config.toml
num_hidden_layers = 9
hidden_size = 512
n_experts = 80
experts_per_token = 4
d_expert = 128
d_shared_expert = 0
hidden_act = "mish"
moe_layers = [0, 1, 2, 3, 4, 5, 6, 7, 8]
router_score = "sigmoid"
normalize_top_k = true
routed_scale = 1.0
balance_loss = 0.0114
balance_bias = false
router_bias = true
init_std_router = 0.0323
lr_router = 0.00083
vocab_size = 24455
norm = "rmsnorm"
norm_eps = 1e-05
tie_word_embeddings = "early"
optimizer = "muon_variant"
learning_rate = 0.0125
max_grad_norm = 2.0
batch_tokens = 131072
max_seq_len = 1024
train_tokens = 462600000
max_steps = 3530
dataset = "wikipedia_en"
Below are experts of layer 3 (counted from 0) of a mixture-of-experts language model. Rows are named router (the router's row for the expert), up (a neuron's input weights, with its number) and show model dimensions 128-191. Each number is 128 + 24 x the weight over its row's rms, rounded and kept within 0 to 255. Numbers have three digits each.
After each expert's rows: a language model's description of what the expert responds to. This comes from a sample of Wikipedia text that the model never trained on.

# expert 11
router:131117101159123134154150128116138084125113111180108141104144127168137117137165155105151113117160085132125117144115088111113144102094110117121211143148142134141123107154123124095145123076129105
up0:078134115140120139125119161141101107087118171155100109133108147134146151174095139132084153099115134149145132146124101101120094162106147162144130127136110149094143140139139140164168085108115111
up1:126103100116099094131141121091132076154096148172135112096116127084126123159129099130159130122098137129146117125066125082137116169135136115169073135139136139141113129148123134095145145132137119
up2:166132085143155104099086160123130120160093153120125134100129176112108087123111084105127102099120145111112172138116102137103107150141131129104127153158122113105115124145141113114125141112125139
up3:103169160131088112100132103137123136082128146166155104121106095131121104100121160112106168131116108101167124123119138096123125129122146134153102116142124149095127112158122131114137141138125141
up4:149093122150128125128084158092149129102127136147101135121126119111154146128113169127134096107120106130104149149098119103141097132100145142141135127113116188118100131127164136179148141115150116
up5:160118112166118119144105095091127125142128133120107126170121162121119089149142141107143132120114147100097096115112113116122114117109130159104095163097134136143090142144153137143145068104107105
up6:128102155172102103125128125126157116131115097074147140111123145122082118134160132131098107107145152158147142127115129137136119135098099117153130183185099113154143105149114141144148107113143118
up7:131133142154121128139122137119140122114106103159114132136144099154150122169122126139100116153144100168132137113128141130133130120136124144143117162134135106077133152142124130125137099196193118
up8:126143114102124103137110130129151123125115104163126084109142107138126150098175136163160148137149144149098099136105120119146104171114151100135141154117093158111113106078115129114140189133129107
up9:164147082077083064095122157082156150119130082120140139128089109175140079110138162133122101121110114111092157113096112131126120149150156138116136168146109123137135122106157169104148139146122119
up10:195090128163131061075098138111147147158088086100180109161175119103107137137124128104093158094161118148116122100133119149137114127108107150155142134136111117127122122159197152105161105152118108
up11:095195149112125143113129065133177097160132077149111103118139105148136119165108101108116135125134114151122100109112110129143137153134087138137092167148139115122159148134124122138123154118105118
up12:122120101116092101100121110093139108122144141136161153136120135124170128145156110136161119118082131107094124086111100194118143084083154144093121146134067121133149134167118135133167131142127147
up13:146149137163128130070115129127145099112116088142194154118162117104135121114137133096089104118136121107123127126085131102195120115176135153159086120136151129110121135125127142136147113130118130
up14:157156126144135156099083119118092118132114138160166134140188129106132109111133131117160167129177125108148157114109112141115105149108140137139108126176165163139146101122145160125157127112082136
up15:147102109134091138120089144108090117089113181150141133157170169141164143142116128122130082145120128092155174136116139117097128148137135128112112127136172093105079150125153122106133101116161100
up16:138138163130071121119077115146106088112125158138096142104114109119124109109085128164131155109130136109111117116164087141131098150154125149126140111137136117157184106160132074182113102117155137
up17:098112132119153100081101142148164146151155154115121154170144146132148139141110141139091120110121123122174094103120068106075189105114119140141160145141122112098188141136169138135125115106069122
up18:132144078146118096102139105178140129135142152109149120118130155103114154130187106080095143143098142115091147081093107155168139114132153166118175108157114156089154151119125162144167112132122139
up19:167145118144118089124143107138137132187131085139122096123122130171114111125115121106106138093125144149136132128156098145120141122104122107089160164133159132148144149145151141130151145158158115
up20:112156135144108151123140064141141124122150112068137097147149152139107150126103134124133123144088107112125142151063107119120131141130123105098099138151077121111117153126102144121098148100100078
up21:140120171131145127086083120145159107167160126154122154164108153087128057135119100099166116127148137125158114148136134116158113135116121153153147190166098119117120108140168155127143140130115117
up22:148139129148090123113088161111140121166138136164116128139121123137116171077134101093080160149111139148123115106128120122091169138158138121097078149145122155116088162134158121127089116138128139
Description: Name pieces, line ends

# expert 55
router:153123109128116145084102109100181099146160132129100131160130123124107116155112116115091142097127132130102121107091164100123145137076163113143114158192104160114144061177127130129123122153099135
up0:134150123140134104134111147097143114123133111127156117167139120125118081096111106107098130097133117126135141116145119142125132115134148090105127154136119138144108107140135140122136102160040138
up1:075128110161080132113143165107157120129171161161133162134133132109117138145121114129128125149148116160148174129118144178096145155112136110165103146092112157107146106165159120123143145134121146
up2:111169144178146154106092143120143131128140082131143116141111141142110103125152123124142108151124150131146131124118157098147141119115095127147117143137128089082121134112151123174140125128127107
up3:154141107154108130138079132139101111113132101106093112090120130121122106102138158130147133159109106123090118097154130136155141156131155155093151099127100136138124138119087088151160138148125105
up4:164116112129105075154166139148163139130097117125123114160117141110132105147064182110100134128139130136124179153107092120156141162096153109116115145146107108125155103149102100097130097104140107
up5:138150112122108143118107136112143126124153153126186118137134162149145180118104154092154138148129102145122127087115105128121094160103142128104133119096087130111131123147138108091135123125092130
up6:132157120097127140093138146147147103118100123145122132121137148090115109121123160151147103083135100121169102191151147100142086126116136078140157122132144135117101127156127116090091087112182176
up7:106151077159143149146109105144130150148128110165130152150142105176140098127173062124110124131169149084119104145109115142147157110134147113148056171102134132068122155149152156107144126125185155
up8:168096165138132111140133129106099128095167154143130166128135122192117153129143172150155118163122153087122124112109100142146124103078086109138112112133152138135119117165119113065122126146141145
up9:156175139111120131122074114136135105118156161173105129168159082101142149144141139125092129144117108176142143144138129085092123123125150141126132132133142062121129138146095122079086157142153139
up10:102151151147141128110144162142126137158172122160145094155144172174108123141114107113118161153108082161090111126126118113102122139123134118186115116125112162130074129156125123110174123151161111
up11:127176125141164097164108116149170113139170147156112113140151124100122175145133116113086176135133127113095149188103106150150208135126118121116118112109070114093117126147135145130159088118145121
up12:090132131140134152107090153129163126099104167165139123112143126100140143134125150125118113101103101117145117096139079177107119117162144133159138137102142143164141104125097108128122124117143122
up13:096109107122135117148098109121147099129145144162133096158154131160159118105149162126111129140119172130126128128142137160103107177083163164132126135135130106141162108132116160133094188140083161
up14:127102144143106121116132126136160113153168106131091099132079134175134088151137148166107116149114073088130136106115135101098100158103138119113116103162130110116116100111154169118127107133090096
up15:151154105174158150080132162124126117111156125168098115099124160122093109060115126097130091117158158146137147101120134155138120128079144110087136146127124072108113135136161112140132098163136130
up16:166098136141112135113143115145144149150133106166147123102152166138116113144105136136138138093095117173126129116127086102106162115092118130133119099111114117119141099143158132155137115107174107
up17:130113119105141117110152110089130114084114120128109162101172151139131136122161125106107209156105147143088121087130127113162135106151119141103137142136095134076147138139119062180106157127126105
up18:152160127096176127161157111073112091136123124144117147135149118087128042162107135170134104139090112144135119155125156099089169091136116126155145145147156111155157161157134141172185118126078122
up19:159115111151070136118160138111207156154104106128132125137125146137097124129119105127119160142098065132116094073135153142116149125128105139115134128137136154096104116135115137175151148158098125
up20:107157151096171108125133141111156096107123133138156152152145118099132079183140111144123031122162147059161134104125097169092110116130121103169106133155130092158094127105110099168117100096103124
up21:111141115162152150119129129103173162157105166125137130123141160098130139119126109155089106113138130164101107143103108111144140100162104150155082156131156145142124105121180117132095156139134111
up22:147093165147131148138132147123116113104157131143141087093123121120134126132090149134119123123126111081162101102092119142115118098165096114111141128096128131140111132157155134128129109142108104
Description: Descriptive adjectives and modifiers

# expert 56
router:134149086110117082121115155111144084167179091131119120158112107114080111153141143149103099129138165179128127111127154108154161152101127084120123142145113137116157140188143104123147117185112153
up0:140071111117140081099127131129131131125131113119116122167151163119155101134115163171120126121157167133141133113100130149114157137105147116111120165114109163122148157159094161096127110103155151
up1:127149131118089108154112147119125130091165104153132130132153135112139092128126147130112115126096177188130140124107112103127112174137155100120175111090125120131112160131121096167115108135145057
up2:125132132145121090095101136140134108121097181149132123161116084114120144135103154156129152127136098137122120142142160114143155116120112098135106169154141154147120155170133125112090151151127110
up3:168149143134129109158169153135088132100088092132083116155121126084138110109136122159097068166170113125122158111101108098142172139144150114099136110129128155089102116105143168179087131126077119
up4:086107149090111110124132147118140148152109135162149111108128131144117098163115146085162109101159140132154156115095097128191168121091093144158124183118135131152152118157113139138148161149155118
up5:146104108090110134136139111092124140122152136124122116127104120087101159109108130093112140106096140120133136161131072161114153115090160146116150127111081113108121172139170158087170120124111100
up6:121115126167138099158093085091111091138116135135146107100143132139142118165123131147131106148121184123105120119142103118122108106131121142130103150135143120157090144124205139109111100109084190
up7:115067099106145124144136126117121118119135092121118126172111159128120126151158159100149138141119122181105163130148143122195161139100148139156132176158122135123124185162166107135149106130139165
up8:114165081130137183155135130136073163136122141125113126147110157152113111156144108141132179136132115100110140121133110092124124108159114159176187106128173054116136162123153146111110155111100135
up9:152130129153116133095136114150132144139214149149115141130130114151133156119127143094124138121183125122102107087124094145145130145114126128115150127149101135149184103125114156091140144115128092
up10:089173090105113115111154140165176132163127146155141086117116093132162127156131142148152163139107139162128133102109121141103105140100141143122117107103125085131105134092112097111114123115056147
up11:166165113147117129127158150135139126111134166124136100141163104124126101171105129146066117124117180123133140116162149127106184123129136145136109122157116138116121125174092174132140140145133137
up12:125144144169162164171144137117097145142144099155173148118150133131165145107113095129113117089125087093145157157149125135126102124158089139119158140113180150103118111121157096132057145126115074
up13:126138125094131106118161131126140146120137129163110139169151117186089144131100120119153096106126158161123145139106137123114147141127122158121134120161135128162112132173067105182069169158141105
up14:089136090152142142145130116164139156133096149158117123132135152094125117130090140096185139114167179134156105115132144121143140111138119120132103104134144138099119139143132095117137143175170170
up15:170088126135144102157099126159102134103107129151123151134097143123114093117062158123102126089096152146131141180110136109149097135137147087101172141164135132120101122144123135123123128086122122
up16:153105168145154160113138128136121124157093070112095117112156157133154078112144123089099140113141133120084159129130144136120189061138107129130144126160124131112130077115089127121159160128112102
up17:119085116081127121100116154114119103101144128160151131150087159101126120117129128104139077154144148108144150117150104122073138138094102133138096141134137141108121107118095108087099117079094112
up18:143126144124112140135146120091135131132095199149114106144122093125110087167131138133160109130154093147176073138134072099150103152126116114104149109144089129143129104109136089079108121128133125
up19:167125087154089106155114137117105135166147107151102120150155159144115071107112125182133109163116118186116103117136114112138149140108133134110128123175145167113123111156140108128101136141098105
up20:136175122144139134114135143136141112100103105145097187117130058151147150090121171136084113127137086141155138122102114103141099133130152140147188077132151140108126117168127113108128132161156127
up21:143149114087115128110137133145107093126116103091136135089140080185123142167131096168135131146131117186119138156083130133132149176119132129103147119138124107130143131137128135141138092125144100
up22:105071138098146130151146119156102130140141106132117135145093141109091123171127164145148109113172123123153125127148135132190130125142131091118143133115114131112130125124160143094098124143129143
Description: Word pieces and adjectives

# expert 9
router:142158122148115117166098153126136121129096124154120136086139118144122135146163133117157136129152084149118120119094137119115166099116111110144198117146158158156120152130135126107147138103150112
up0:131157133118111107175099133124169130077117152104091127125115116150130101104102158142139163062139129096150114122123094171158115122167120170098086147104094148180169112160079128149119118126136133
up1:139145111166148143140139109108097142104131107173091152095152154148132119124099135140173121090120154108157111112107127134087100155086128125124125191125143129103062110146184100106159092150091113
up2:152138126140115116147143127158131126128116142131138100165143106143099096151139150143124107095103145125120131099123117113121118102129117182110112102080162129081096130114148152143132103129129121
up3:131116136093131120099082163139150133117121127124115123160166161140164137158085131098123112153088165132135150136076139086143142125049112088098118160140116126121105110088149141147154126117119111
up4:157118130170101106122109105123143148152147162096174099127135142109090129162130136159144146092141132152126135124094149090124151115103136108137110161131120109118089070215115163119131154102104120
up5:145103129154127098181129159135168168155140142153120168122154143113131099110106137095139111119156135153149124149144072108099110120153102134116135100152093131124114170134141084183142152147133141
up6:156152118149119101123124151113103118132155124123093132130140135133155118150111103127099108129077106171116131079135097107143127111103095146133082155071159067146086125126095130150160139111139169
up7:165117104157120105169088158107173112136150129152150117088147124113086136148178101137106161146144169101149159118114092128111078124123140113123110164117124127130085117152102136155117132139101101
up8:116140113126122162151139169107153133130085100146135127099145124144121115162138148127175120119114134129159132134128138123119113121150132118174146145122139099100127137135150138162153161159092118
up9:113108120126121095140110133129154136115128127184097102078164126133098123087130160155081158082131120107127150122097135143130096127131083104144126158114171117151159139117128139103170093133117148
up10:159152163139177092094150160093198135153103125128114142113138140110171142169163158122113115111144161160088149141113105128096091100167093104133085143138157092087095117149144123136144151144120158
up11:092142115152169087084145139162145079128144111130149124127112116137136127114103132155112156105100127148122098087124133080088118126141143118067121109098149131163169147132126159130116106146111110
up12:172124119136128124113142155107081087135115125127105079129145159125136115145081137159107108118099130138107169115071100128080144109134068106155129127137107134134139152126184121141160143118117113
up13:126075152159142102164109134093136123077146123141102127135123117126127104093095181126113180143136116176158127159136152119120082097072156137139133133112110155078114125091128134119117125102146106
up14:187121141111120119105133167115136130098123173144115150131144112133101081120111127133075145130134133113133125095116085147105182142101129111136130158101125117124152125123107084130152137123115157
up15:178135136096150125154122166145141103110141163131092147065189147117118131155120133161133154130129092149118135063120146100156126097161126189157087111141134134106100158142099142184176130119111133
up16:158140113094127098113115172106159157099140138170155161146172141113112165155132102108111123092105088131160151148163164132084155091121126115092107119169145131124126149086140161122099096114174077
up17:141120146156111141133130134131127136133149136157160126130159104123124142138156128144131162182147140128082115141098143157123150118105145127152134172083125125105116092103173124146137116141095114
up18:135086139135128105134101091123135156146133139133132131129115139100119138134103127169123127148104124147147113107100138143113119159121114156150102142110124133100116128128166141154161143093152096
up19:146133073118148072155102135090146126135140083140155120098136111129124113140126133129135084073136111125108143083134161096121123137092114153105154106145096129132121095149126107162174132096093088
up20:156151134172123112142136125148149087136085130091138145149134121136165121158106151066107139089171146146146131109115148139084139134163119148212109082090093117144144139140092156116148123133116100
up21:145117124082123102144105129132158193100146132144119097145183115143162118146127080140159111088129123137161132158095138121144127122135147130162114124137107143087166106140136136122137147136151116
up22:110119107145123153145129164132147113116110109169142147138149133092139133156136170128087152098131127140088151123072135103131105128114124138145157116120109135123118170099148136122193123125108117
Description: Closing brackets and line ends

# expert 54
router:154150123139126126114121131107164094155121164154089127103125107113096136134107138104142122118142150169128133119106122156112116131105169128171162153187145120141143137101117138144137128080111086
up0:152120119079086145116122145115107102130123115118117109151080150130115080154133145096154152118106104141157128088102137157130167099137127125134126185094107118109113148137105114124157140158156089
up1:125140137108133132120115071141141145113148137125120101191103158100119136144103093092123117116099142143111104103117090132102169108123122124122132140128159128133144126113125154185165135122108160
up2:160149125133135152155149097149154146130084144127132109139135136193128130121108083084084115113147149154145155121101197131146140128127092118122165120131168099116154120159144196127174188108139093
up3:129094135157120085120090177150113163074128111180135106092157097129155160116115141110142123140144111169137141131105129113136131146095087129090125186124132142090137123157165169144153125098153096
up4:136109140130114077093134115083161129188119133146115129118160064135101125181146137123134100085146171156167099169127113148127142148092156123119112165124132129092108153128165116124140145148120110
up5:132136078128102122115101173157126120121207125114130152168120087133158074155130129107161126129130109136131163112122105091122137178116098179134153171167098117107135135126111153133133145146135145
up6:160130077121141106108103135097110112150133114144138105124120122158147137140117125142098109118149112141186168138167177118130104142141148117158129132128115177155100130186146127133128118079079109
up7:122139111173080102134111125149111165112115187161115118150159118121148157133148126125109174180146121133149115087114110116080127136116150128159118144125106116137088104126153162152152145130117126
up8:169128141124129131154137162089129109134110139124128145146097148123103108130101082072139083106133138140101090155155099128110120118114121150134153126116082114116084133122132141120142139186099140
up9:162127101131142134151127103175096156149135122125131130093157158145150138120125116146102163092153172112126140110124130078125124120149185154149132153156117126103166131120112098145134121155109153
up10:153119132128124128168107142094162141147120087111137112107148108128154151134100139130105123126120123125128125111141144130124105116087117140172166147125135112112143144102145128139126121151126128
up11:116102125153119111150123155103131131115094140114112136113122121085140156148130144104120138088128099151138097134111116164079100147118184113120129147115128102113151175136108138190130140169116121
up12:099132075123159145102098104118112099166147115149107121065173144130121172122139125110120141164145103157095120135119125114183112155114127132116162134162181149151095114113144112149161131154172116
up13:101128128141130077151096132115145183106146175131087118082094106117100106156150091142124116093160145170118150124116104085064142141127123171088153135139169060093128114100155156132130094094137115
up14:142129146152142121144159087116136134139143133111107126129202119107103097111103149101064063092078130161132110111131130129135112105163123159124138121143117137112175083118118091113142130184087127
up15:168126077136143119142113111122186132134121112142124109105175093145156117151147156144111087144112117148168133115099150114159155095140150147134107117130161105128143147092114155137148118163135116
up16:145108128137131140153130145122104104124092141141155138103129106124110099096070168128113148122135154128166107103047118148141134133136118129125136149151103129127120138104077091160141122117170112
up17:162070162153118151078126122105155174144127110132112118133107152138110126115097107113117138138143126138110107089153123155109167171100135114113168158123135148140119133104089158137128114125116118
up18:152108151152117109100120140088146149132107105150155137129121134114115115130127114042087109143163130120134106147116128165153116128153117095123116153136120141085163134109085131156103130120116110
up19:095135184158099135113120100114139124097124138155087102154137108160104120115150122127111144181126151109111138121131102152107154136146086138147115118151105144141149144127123137136109106092131133
up20:162088114126117139101096152137110124150137126187152141104147137119160115157105130109133110118142171149134112131156088124112085103144153121144130156135160139119106157137115125120120096109119146
up21:110116136096144127132140175128155094127159148137133160108122157182139131109121148123153116157125130141132143098112115124128130157134128108110135116107140135130083108137091135150211109198150119
up22:125145118199134097135123184112129113151151151108123107119128091129108132120162128120116101156125176131132159120129107133119091092138123100117137130102113109135130159102108139173149151128097122
Description: Determiners

# expert 49
router:163146122142120103186109136109144058124140118157132129085126114191137126145147131117146099125148070146130141120164096113111158127113136107112219136140182112136149122105164119096123107101122103
up0:126159116107133090108130170124149119104131124165112120112176099096139125103187157084143133131166124157126125148081140101121121145107188153119117114098122123124136148158115117145155123155128140
up1:138092137122110165126089172135111146143101158126142131120120158143084089148138147120112145149122116160141155108091117119121139127142155106110138141099125151114078124139115185102120112130139074
up2:127148140152106128110127120109116158133088099183165093106186121140136157166108127096124135151068128098143140104110140122178127105160118143147101138128114114120100091126161109132094098134123160
up3:161125115111123124149070134120155118145134123139154123104131108095135130103112129148123085106133103124126145097094128137166127110118160123154121132098124120133146138104112131131096126161086162
up4:130117129149077095091068186145163121142142092200129153153116107142112108158140162094115137100120117131118143106093152112118119183101131135121120143133138102093120142148139125155146163167166121
up5:119099157182133130177103190111151150097116129156125113157128121118156086189160112123121149113134096143132144128130119083144153178121177109122154160155114153128079140136114185198098124110091103
up6:132134127152135126157125124107127157171125123112087154148156108106141127061179112104100177105127120133101128115103100096121173113106125160123140193151126140114101100176117144154136131168115145
up7:148131151126153143110114137114171151108111121197146129122144140115114159132128108106160150124140128131110118140076079125139101156119115142121118149114148108111111108145127051102133123207101143
up8:185135098107104116151117110092125136159121120125122096115147101154138123133149136106171195120111113156114135095098156105116114184139146111104129173104140128125164117096184143169137175126155101
up9:126161172138126156133124097124061102117125133123113151152161089152110142182138132159159089086114170136092104148069120139117146154118116103141108139142143141139102105143118148165137151115129128
up10:141118100137113083137098128101118133136123075149123153126096136132108123133168099141106149143107160127170127113082118106148109126124121122148167135164131090092125158127114126158127087138095079
up11:135149156080114106148082116132154145146120112137124176114114098086165084162114109135084142114141115126137136076139168112127136163126148166132131139143117166094140122147127148134134120165131168
up12:158125114117203084142087140139135146131129142146140140106158147117126132145092116147112136114143082153147128075084096100151072131109085144123113180099137122155157155154098110120137144095144132
up13:189123108158163141170116102086129118148121089147140120112133107110110122144140110119168141176100162133071107146127120133136116178102099125131122166133099132111096127153120091106109142166116154
up14:168116083161082119120116143094084133122099122176141167118115118106092139147183139166128082105100123145092096137128082129118130109137094121161136129109097118134126135144167117123165160116126123
up15:132112134141076161098166085148140093075108099140120142102146095112135145124118111114130088093124148101142110143094131101156120104096145146122150155128153128097144118151087120122155128172145140
up16:122141170127126083123106125145109162164136104166127103130133140129088086154115108098074135111126132103133103132149088132157155172116167143081156184170130120145118157139143128120118107159138095
up17:147170120104124134157102161098108135157137163130096129112097127130091096077151118130104144132145119127146179140097103137124131109114123146119081162133109116140156146154111134154134132115102142
up18:155173101133147149128096129136146129132129127116122136134125131171083118115123138120164140108174106134119138136124101145106084117150143105134111127102128161124150108143157164123131131139154132
up19:150153117116140120142115094149166118145146116170123131091136112158143153124100134117169124097133120144109088148095080109111100124086103131101115129130117129109139142121152143091101105138137094
up20:198106100141143105141133095139158151134185104121099136128171143148136170071081148115168116128178127114105140120121077138112130123112109137147139191085103161129107136119161131156151126131132145
up21:139134101112137105165082125074165178143097132123118124182125101169124094100112110103119138133109118142123122100101156105141155108151139126142101151100135141140149133154109152148163141121144120
up22:123122118170157113130107132138105152099140149148106130131126110125097092118087138097146123112102169079133151113066090114131107121112148111127153183136074145101134119139112141136151134150138144
Description: Table markup and line breaks

# expert 38
router:156156148151119102137103159118148135129143147140169150142141139131146096118077136125113121084119134156100130130114082153095118097146124114119110150143161108163148126158166189143154163150113126
up0:130150105113161135117125123144163143158124080149095140138142149090128117138134146119150173094145100115116121155153089149087143148072115072129134124158121112122162117154116095135127088098149115
up1:124092139146124116129157131069110126102123128138174128102114157143088122140096177145162121128139112125100139131136135128098099111126093113136076154122153159105119129161139140160164150180113151
up2:141110135130130131146124117098128131090089095138143122124153110147122129144142102132173120067108118130186129106111161111104181128173131163123114153081106117154137119154063152142147108119148138
up3:125126111116098133142099140108097108117120134157083108146101115143143111127107152128128161153142161121144112096127104117095082108077112123119122145140093106155121124126127101147150083131117138
up4:145146135143118107105127133108157125145103113141170096142143128173106094124117126105063146104126110161145140098153127161110114117152110111192161119136120134140136119140113142104155116129090114
up5:088137162167097106141092107183117097095123153118133096115111163102122160149115096149126145101137124134110127124123138106142152138113110128139148197138111140094126116123150135115128143143139126
up6:137101118159156079115116155093111148156117085138137116106140137106120124127123096117108096086184154144125062127165148109129107124172123142121121109102130110147105158157120134147111127092138141
up7:129155148143129191137150159125097126137121131138084159137100110142112128081082109160126121122184165126104112134120109109079151146119134165112102160078086115142112163123155133124148134097113142
up8:127135137138133145130146150101143105149112113125137132130085099106092106117098098120140135109129136151108156159108173096139138108176147131120132142146081111105157146136145135155146136126155133
up9:131132152120131102133130118074102103140123153126120137134129137137146141108127143125108065105099141085114098166119108120124141161135088113121169172132110103125121122158142101117116123130164133
up10:119117097153161087120097121141124129154142180114097075087146132089123131143121145089108112129118206167179153106124116135115114141132136099098158143109133158130127130100095107154112140136066162
up11:148102165156134142113121131133104119095145112112134153142119157136112118166119180120132135137167096128135142135149108089119137163155084067135136143112170133135143105126128145085169115143132104
up12:123143157168121126078151130139112157134168113080119115150144144112124121141105125150096113111119114166150142125139125137110143125155093125130148125129148131096120148158149155117170148087131119
up13:136136115150127173136106116096152153124112126128150088141119121137110107123138133091114133164138084149107101139130129127148140125119145132137159138129116108121093126168149085097119125113139132
up14:154164111149134131128112135156141105133104129170118163128148113120099140159138117136111109126144113120121151133070094133134127169118085154176128151133167166151134148153131131117107146159134102
up15:107109093140144105096099139119153165133128127128137147151151068116123167107121123123167103113126096145134117109143119165110108124128120060117144158142113128104133140124166140123122143116100136
up16:164096121117118118138130106095140097137120145148111157123131087166139083058138113164123137101163120140123140136119147124080117106152121120144079117102165157148146142168148141128146172153139111
up17:154148122090135097147144145156119140168106112178106156068139125124111171140097129114095157105096099135147136134098117153105133116124127108080135126164151135102134166111128123090154126117133093
up18:153150140109128117069144150105172127132129097164112131133132135143124103143111124075166067116152129194171151100114143098095127079097153127104134150104161124101148079128152177157141148126167125
up19:137111118130165149135064106130170123131168121120148127077133108111154148163144124149163116117182178124131123142157089139119146120139125142125145144101090077144120161128098114157137141151141102
up20:126113103116121168143138167120136090120141155138162145148101131162145073129150108183146134158137123144121158122093139119124110121121125114149092165153142130159119145136135117087112149141084168
up21:118146139133149117125110143102135178144154141134160157098138075168098124116125116132113169117144124152124133090149149101086143147093121103113136148144147136127119122141142140149105169136135123
up22:134128118112104101168180149112154098122160158112163123148158133135076087139162157097077146111109145166107142123138124121146136104122143175119103131126134125145169106125106189113121130133123129
Description: Sports results verbs

# expert 36
router:095117132157135134163119153110170119109108134175138111109114092193121123144155144113160131090130058138128130119116125135103157109075125126142199168143153169113119117128160104132156110119158112
up0:122114141098126117113087133126140128165130109169126120121101065106099101164102153128129110146095106177116105070131102140146105150119097176128173168143136155143076127103107137125130108177105125
up1:149151103090144089138140162186156127116125101163109150131180139094111107112128128119117139107188124145139114126129081145141137107092137140150171128163144135128135117117144124174082159120123105
up2:182131114148103105094141171148156141139092136134149075098099129128167130106116132062096128123121129152122098064122117138103126100103109141118108155154117103149117090080126151094148129089113119
up3:162113152146129088135128166136131135129155126120120111140158146132140100084107182156137131114139122107117150111080141093185107070110158149164141138132077141141137123126115135137160119129137101
up4:121131173122110138142124097117114131126149114112139158089140082149158168130101076089126144129180130149125118099107142177125091090148150161140087149122110124120156106159170131157152142143127126
up5:128140146116127149152099129148141148102039118182129151110136144146125089149113158090122121146165092140166181125134109099142114108127104130119149171167096090101104113113097138097145119149135119
up6:129129090115125103124097126091114111124145118118144155132163163149143179150127126127144131149161104115122155079156165129118124140063124126154163120115137077112097150133116149142164129135144100
up7:109150174137121134160133125173146080139135091145104115136165129154148157148124125117157131128106122134151118110122116110131156145103119168139107154144137158128132138096094139109195154124129088
up8:159091101152150132115136128137124158138096114126140107122166077152147143091110139138117173114098087134102135142116088090105091123155165149148134168165131121118158092129103129126153123101135128
up9:123133115134143110166078113125149163123143129096119123120147142077140114112134123136144120156125133167131153107099128130188108166152120109137113177125137174128158075078107134118139150120124127
up10:100110125174147100135102150157121094124129145152128116133130122119128078105130122103172135107128133076104134144125139130109122147098095101100125198120140164095096161112128120152145139157152105
up11:118167099165112081178104140088113124133149153121093105135147127145129088146094129141168132127113134098104140132172086134109129100142125125100102146132148102119099136112146148132136098116160116
up12:163165123112136154088130153126187126163127113142124066117146109180163119131134125145151153135154128122125109096091151124152131132127165139158157147108111138079159128152138136148132137181113152
up13:117114083121118211104118119166140108115121129155083134087125117148131170149097109165162145150104142134144123141097177148154138132124186119144135132212115149170125112150114133166170144130102155
up14:166120114131127123142120108103133087156130119150153122105145088109090145146116146105134127075141132106100126130111091163129126121133148112141135168122127145112100087125171130103129107136102097
up15:154114119102137095148185119128137138095115100157119073124152113090116163143104139115137140090089173109101138111109133127079122110126086123126140147148108142128124129155132162124108128145125123
up16:144121132156134114112103141114142141122132092126108121157168107140112129134189126150153166069115088130164124135152128121134152116149142105137122195165150118166148109124178192145153138085160157
up17:119164117149157094122109135078141119101146159167117126142162084113143123144146137108162122086164112156099146114149127124145108090118162088116125142100096143149140125179168200135130117133148116
up18:120102102124108120161110168125108136118113111127129136155102072114188163153135138163131138152128187174149133110106150133128107096114156095134130074121104126148138124120145172097140169145125101
up19:177146105137175125138135137156139158122186102139110153119102107138164116115168126145144122098133142156145179124101110075162167107104158154151121136124111095116124096135101115092112099131148122
up20:123114108122123135076105195149145161166089129155118099176124125105116128145164145118053123086139108158137147158098156118166115094086143146118162177146138181121127123106101155128150094096135153
up21:129133127151181099134117159158116145129141132138086126128117144127089078169119131094119124124149142116136129144140100123146095134137083119126110114108090105082102092135142123132115117121101079
up22:142122088119129135107092114139124122094120104112216079108119117151137105162143132172140126105159149116112127130077132135105144144106166102169163186158133146191130114125139123142145132124108084
Description: Taxon name endings